{"experts_per_token": 2, "d_expert": 96, "d_shared_expert": 128, "router_score": "sigmoid", "normalize_top_k": true, "balance_loss": 0.00832, "balance_bias": false, "init_std_router": 0.0371, "norm": "rmsnorm", "tie_word_embeddings": true, "learning_rate": 0.00188, "beta2": 0.95, "train_tokens": 524200000, "max_steps": 3100}
Below are experts of layer 2 (counted from 0) of a mixture-of-experts language model. Rows are named gate (a neuron's input weights, with its number), up (a neuron's input weights, with its number), down (a neuron's output weights, with its number) and show model dimensions 0-255. Each number is 500 + 25 x the weight over its row's rms, rounded and kept within 0 to 999. Numbers have three digits each.
Before each expert's rows: a language model's description of what the expert responds to. This comes from a sample of Wikipedia text that the model never trained on.

# expert 14
It responds to: Table pipes, line breaks, parentheses, heading == marks, commas and degree signs in infoboxes, coordinates, tables and population data.
gate1:486471500513478459473479485483484507486504477495543512482494446510512551489509518499508501509527521545517507514487494558520449504572536525505488532505485507489520513491511530485506543516504499507524506496508473494474493529512508471507462513475502453488481507496483488515509490522509517481520469490498496450502511509505501514553499481513520471486508532514487513543483533516544519491523460491502508562525430513500468493441479451515483450498486507560466483538484524482499503500494502537556490515495482517528515529546505474534517524505511522518562502531534514437527506488486491519506504521501470504524462499506473522523520524560487519516530484511517457499514449457519510514487511492514522481527486501505476511447530486523510521514431484510491496472520477520501526473465538
up1:525509475509482499512486486490507482514476514466480533504498472516493446533474519476563527439500474482502458495502447472503536491467517502436449507521499462469505482499535553505505496509475476474479482512494477520491505514513467506538508500465500536517494545512527485532517519534522496519508491503494467495506491458444518552485500498546517491466508478510552508494503494415480506490517487492515513464505508524506481493507502504485491522520499500502444507550526475501501488474504483488489449490515530476457482506486460558500518470467541481503522521504542455521492521496509510507512534534543467496491539475531497503486491493541494529454502512518516501483547550507489485540544478515447474509559490484517493499489501517464494518498494505554506504498491516516478473516499505
down1:544525535487466501490494508530540536589466478523492537473521502490488469509512518504484504480515477509547455542466490527478503489500504498491538525493502523527477515507530537514511550509453504501497528505504494491514502500490497480483491470494473514510488513466476538505538534527484477486518494516515512496512493491509504491482498521514491507448520484503521501472484482496491488512511498532523522440441514495536527540495471447505511466485511430489473478483504477485478513513471537515545510524489514487527501538467482564530464499422486449458511530526486502503515529490488491475519483522477464496480530517501512504480490478523482511489516478469556489452544525501504572530529512500481497475512481503512502451497531497527505516475479476534504472517462522545513496495477489

# expert 11
It responds to: Bare space tokens before numbers in tables and lists, hyphens and parentheses, plus adjective suffixes such as ive, ent, able.
gate1:479483515509482548482475486472503523462507507489509567518515485496492515484482509469503429521478546525504509527484513496467523518498504494518466538497461539508515493496489534507503506471475492482465477464461534506441500535486485504495507504459461572496545491536509464536532520484500494497531498497537445465468486477489510482542542505539488513479520482499550517494499520517520494469481549506526526480461474520473486477495499483484492534580506494479466497479482520519521512489522473546521469496504479488460481490516499497544501486487512472483496506494481531520547518504454502508490526481506458550540492489535476518503529525531490486493519514520499472516513476496522539527504494514478525515487474480477513531513484507549514443529473477514469516479503481514540532530474510
up1:511511494502537550545516472476515514462492471485541525522508480510505459514503511453492492516494548531484489509533501475446508523480515500501499583455457484518526528482483486506580487462508504493462518451496502532462474498542480488481500535508480475513519507504554470449504479530494498537501513492531475480473492500543492496517540499505457521490499522495543513542486502541491483458520553474480492453520512536506500492478526516490489496501475539493525515482470488501543539488560495468465510499522476489467487507512492442510519491508519489512499541463490507518496500507464516500472504492488457520500498527487507490503509501481514463508488533521498479520472431502511487541535452506480486484483486503499537497518531494505519491525495547474471524493512520500521528491461527
down1:496498476512509522530457495493503488519465501533486492448503515483483540495529469480517461447500518537515511444509518485490460497500484518507516510482517524529525524507486486531479471507530486502501512481477506511485504499526566497535475488476489490560468536513479491472494467515520464494499495530460498511534497460512510527516459485467497535513535541493497477486517478519542491511505502476506474533484531483504502475508454486497536480534505477491557519467514457508482486453528493475499507510509541517521485506494441488547479480506470530493453463504472495542464431523483527538485516537516529515475478515494483564508507484470448503484459517503495493486498525493530556482464506526515472505477515509504501485467479487484528494507501464463479460503486526511470485552509452

# expert 9
It responds to: Table pipes and dashes in stat tables, plus name pieces and demonyms such as American, States, John, R, $.
gate2:479503534513506490526514557483446506501496516469480495491451524506535546494539499471472497495539471565485505519527489470527499488512533490484488534516540523481503482544520501525517531502464558521539513436489438484524484460549481506506480490472518533502529485461520486519506516473511511458478475521489492469533472469486482512544528485491486579445491481486524519476474496511501463484463540511499520550497481460489460525502490508498549533495493514505488497512514501492473506481487479516505474516559469492480527520523474472488480530487530491502513470521501493486511532510494478479475482535533500515524489524531502442490518515531464519503526508482477440506496494506496484518539520532512496512536500499510467505507489522526486490540511479513455511494512516473520492516462469
up2:516518466527523493460535460484558470553528432500531493510560516497495487523459498508531489494498529481488528523457491527464516495452508535512497488531479492491531509473561518541515481539495456488467517517492522520509496529503493498480496529533517496522467515525466476507514500521497494494466489471495514511481516514515503467493471528480482525523508505512491465515514507512509515461551494509495539495470512524498512486541478506501431514541553511495451525496527457473552499536502506496485531466466518495492427489529501540528526507494489499539492531496501498508510453483499519482498499543459498477449512505544518504502457496501527498508467529484473506512514499489520493474463517485449481481487535506481512476550497465490499494525478524498527478509521486554475515487497524
down2:497530512524505501492542501501493522526548513505528502540506493528514498490503492482474503507487475487507464533492506494488500486500490500521531453457526491531471531527525498499483543521491530508469492454465511509507557499547491480515478463482470485511484521509517460510508464437520524472457509495512477476485480481493480506518499546450485462451497474479457461484541479506521492538513522511506465494494458469475538494538524508496478526499521495537514552517498541500479522532538492532437463522514529453510496494478551525537523482492510515536544492474490493499483481528508534540503500527463509463524467488506542498513499487563501492529480495506459491526505481485511506512501495538513506523471492543467512454501507500503458527523538450505516527470532487525535459487510506

# expert 6
It responds to: Word-final s and other name or word pieces (Living-s-ton, Magnu-s, Day-s), plus its, their, as, at and commas in prose.
gate1:478502496536511506492516485503499468472528470503504489494464485485459473468513567492492505497492503460503474535528510496503507510456539528536490518506450512545531524479551514537493488504467508497520567503496480546514492481502512501501505513479558508521497496524485529494461505498499489466506517509483501483544521498494503515495530575457475484495524463520512464461464546501475546509473477524484508488451494506513559494565474511471502513483476511510536496514490453500506502508526510501525485499528462456505511521513490500506471519499475490495509525478478492500480476522506524512523515540490484507500488508530515436479508506446487459506546488502447539491461540509496555503494495514481494460472477510500508535507543521511476507525526515495499477492498446534501438452505478
up1:492519533516547493495491512494490502497507501473538495472502475492570518433487518549490497505478519514501465495488534510495442535499541491493520451513540521518470478513502470539509473517455525520481506466497520469538526550513507488495519463515428510538523452465532481527553507502488528464534496521510497492468491486509498489444479474474459548495500517521496486494499497514465492497461487518479501521486497496520486477551523503510495494481512505506515487470546514482507473487522438501506562538476536485486518529471525504471490520456499507514515529525491502461453498486480491490505490499521485481503474495508536481489510513552452515463525504501532538521505510505474486494471487549502464517485509445536495494479482500473504504554487447502488497520506508512543492511486511
down1:511489479487488510444476469515520507509480494468472506507461546501483486495468465536516531470519486432498497545448514486493496492491496527524506486540492534493544483463519489488502475483515534502517498505547501531567512497513437519496522481495464477530481489545527463483502493496474498514500476520517485545468507502491539461509521471500489497520534480512521538505501446453499499538498514480511523527459467470523499512476489496519494516527482532483509531464507519524499510509517507500482496454473518458476520508444444463463519522520505523547517490505500486492495480481510489470476513524514503494451503459517523494511477518490496551515491484485475530496490503490468483525466515544542497469532525452493498492482519510499499556533468485515443487465502516572501530491495508

# expert 2
It responds to: Lone space tokens before numbers in tables and dates, digits, section markers like ===, and word-final pieces such as We-ir, renew-al.
gate1:497509488506488527512508507483480485507475491484520530501477474490546475473472518532470506486499538475486530493489501518499499530513476515514525492535494478480505470519525497523513504487516510515468502516497533563460507470530482535498514481481541521487503520541494477559553549468471494495471491508488467482512484530512518536507526508496557493483500502487531445469511491544517500502492498504514489491445479494498492513452518513489501513494447496517515538505485502542487499489489490539484433501499528480475483469494439497467585482471479477512521460475523506532468528500522534456427527512500495475522493493476469494476512503506509456515499478527493517475472504497472505492475483475439516505505480498502531591494538492519455529494512519543465528476491522515501504508516487
up1:510531493483492534530524505481518519495494521502517505502553487484514498499533510513527487496498466474483472496525495492459538539512498519512493536516509440519489549499489451481511519518510501522466469528456529495485471497500488512514511529514451489505476531486515503472535495537505530484510498454511509462519521519528509504517499478501489500505502540503486524493468539500487487538514464501505490492541493513504515543488462492479542472483425566513528504457493512482472489509547487507505506482522433532521478452502512472496473489517520464525499531489470518499485487521456554519549491493517498523439537505544443527490449487529458489467498509531518530505505488468494527507501543515516463531532519494477517497529506479475535529475497487485480442503536492479540463507488501
down1:542479484513485540506492503524511485499512494486484530476518534504497489470458531516523486530519495538493492549456540514499494509527471508452483481531567510508435492463496530513498499470505468460493487540498502529472523533515463500484542532517493483483452488508468508511512474517474464430506510487497507484501483528525559500530493505503522496506541545516497526496467496491495493471489511517497505552507510499512490521496521513500466505506524481482525516490482531487514511488512512479499520491492533444481477504515519525473503530528502487507490529533485514468496516524524538534468521496493481481483476545461491477481450522462496506536519508488503515475508500463520544526573497486476481460497553447497470529562504484483498503486498522515543494498489487555440534490479459

# expert 13
It responds to: Noun-forming suffixes and common nouns such as ation, er, ment, years, time, album, plus closing parentheses after dates.
gate1:487492472460527481479477469470499528523491481475554533533517495517524506472522505449502517499511520474512528512501497472506485435433508541507479496507469483457514498546494488508498538485486495457506504467492519519503521463483477478486508522492507475510466491548464531457519490466469504491507547498521502423512468515501498487557480462472492478492481482511488510498471486531474497498510491473512504403447487507504488474495478489480507501550472502521520493493506481524507483464473525472617535519517469491534510497519485500490501494480484500504521506477494493496541505498490492459518475501510497491495507509525501534503513528513513503506491555491498495512526481474525526491495524504520486476511481524506523539458472515516524494494464540503470508489469465539539508512508549
up1:495545439520532446459501545497478510495494484500472499508496539492524521486470478461506519500511533494485490485510522488477506450484499506466508505511485475454492476496483435559498512511515517461498493506530557498469486519521492501502545521511526520506506456477492511510479513464486520534478510499484556484510495538519495475569463484455500502501458522511474493515479453471487455525502497494492511483503514496492505484545507516478480500462500526501503464478487504493515455494483526481541436519525494520505513412450498488433472486520434483477509481473513492496500474518508472483532522531557509469494518488526498510514486509480494505560498534512497525513517498484480534477507476511494506502508484494510504543447494503523524471457469489505510503503497509488478465497523522
down1:514492518504493521529523506546452499481516510497484512501490465442468499504485543479540472506509503469459505482526497518516527558499458557491506449506527498510502518487504534489506506513504485506518514528505485488528535482530516493444508485531483454511492482508490486523493487515502450510477505461506500498499506507544505517441529532480492486514534505547502462487515462487527497494526501510518473556530534493498519522441534496514478496491506547521474496487497498482519514495479488506478520496498537528442490513529508458532502502522571496472464507490505524486483496539511535494473541508501518536491465514462537476501479478469495509509540501471518473481470466538474494506507474484501498496485508469509513469584498517474512536517501479473535480535542511473445549543481498

# expert 3
It responds to: Commas, periods, colons, semicolons, hyphens, table pipes and linking words such as and, of, by, but that separate list items and clauses.
gate1:469456515497488497526475433494471504457487519496484508471473533509480490467555444519499490494502532468522495499504502566468494541509460503480480481531514490494530514504529496493458513509499459491491452473465476536506538519494489503512468501494465521518439452515517479497507507479561513478503548483491546488509500469494489546520495521493511491440521484510500508510540522478488514499482479573481460535447478512474481544499503502557498517499532516491458543471490482527493514551469523474490547497457510477467520483503504526525524521507456484499518504490500510481498461500528496529491525493521528479519531508513535538496508515477488477501480501471508520464511497486497500482485484482509471495486492521509456512481454453550502498508479486499495522462536476517505470470512500
up1:503511494493484482503515549480534487550503455484525536531514476517483535498474501461492528504490499530523463453520497474492481457523496535521531476452496489502446538484507512496508505519500467501491493512508469474467504497465491510502496481500497513452478509485470517472502562522520451517502499520525443503491513508570481492485500458550528500518495522499502523502467470549526482471508505462516527479538493504501499493493466475450490471487526514541466496512526462504502543448509514470484489466501481523520455478540488515507485514508449508540486498500499494515499474490493492503546517468488474513506487481544487422506497482536523498475489474519468544515479568519511551506514488511459535518494518533473495471518506503478482495534486524481519480478500503485494514494471562
down1:480499488513520476436494505498513533593521480459510501525461462536487476521481493509489486485485509492533499493558477474515535431480526479487500491484490503473528491482514500496489457558479492491453514555523517509485478492486506520520539467484554512502520469502492495489479539532516522519478491489524487517510469513521497530471503475515463529487505549499534525484440466517523471478533512505478519482560455481505504476485519503511498502498483546509478496510546489498487533491507537533479479505510506539534510506494499522519430496551531472514487469516509516504493459511491468472513524500523497481503467472532499450488513547517479519512497502523500500481456525513506547493522491484495512502527492542458482513534455509491510496492533547492525475463515514493511506521475494

# expert 7
It responds to: Single letters and short endings that complete a word, often names or foreign words, such as s, e, t, o, ed.
gate2:481513516504507498487501530503498541510474514504528494511489504490524545452513529502505486502484526523493441515481482515494529494516484476468553450438521515483501499519518538500484540491462555517512520462513494499464494485533491469496486498514447470484485467488493523495475469539511524468502496496499447468469504499471454506467484476496483532482538530521506429522484528511526475515494475486461523520533445471496490457493498511461536470491499510503490476510476509498497509513474490533508529490530487521529466503469530490517494536474514510526541501511502473459506523470471507521510510481465510472529495528528558468491517564506459515477511482459544478499510520549501498485487542494538530500518543485494487497569451490508458503493508508510512468480536497518504503459482521
up2:510505550502501503489502575496461508498500493509511492522503481504527560474477501527522517494529504489570450473506521510501437497529485503542496512482504486470494486496506517477460552454510522515509508458530492514496521481502524515496485466485458457476504486499500513486482510553551505459507469513509499513452475488485456533497458458520472515488529510512511495490476545494520475513485461487484522512517491497471466506481508548501502460479534473494521450482449487510544488503511467564544480523547502518539527518496521495506538471529498506499532506485488498464505571483490511499515485477484482511558443485527510518457521486479491492514507489531488478507511463501527523483533509487478519480522509498482493505505474485511467482515492500515498487502519435514485544510528473
down2:525460466535494565513467517528535461464495534527482515537533511507501488501449500463512486502471535504508520525497510501472499474461549540505503497515464506496476510480506471511490490487510467481519549564477486546498505505488535558524530484538524477492477504505487499480461484465438537526519507489494496503544519543484481509496503493551501460505476423457509483456442522491487472489493465529531529498476494485509486523469497479482455511514449490508468496525524512544479477508498488484466513473487522524520498512523516513478476522480478466496471524491491544533525492506532485511486500463529473490494549471480523527508490509493490476502526501558490522486506504493542484516491519509507467487536491489543518526467490529499527472479505491504469506515549503528502501528496486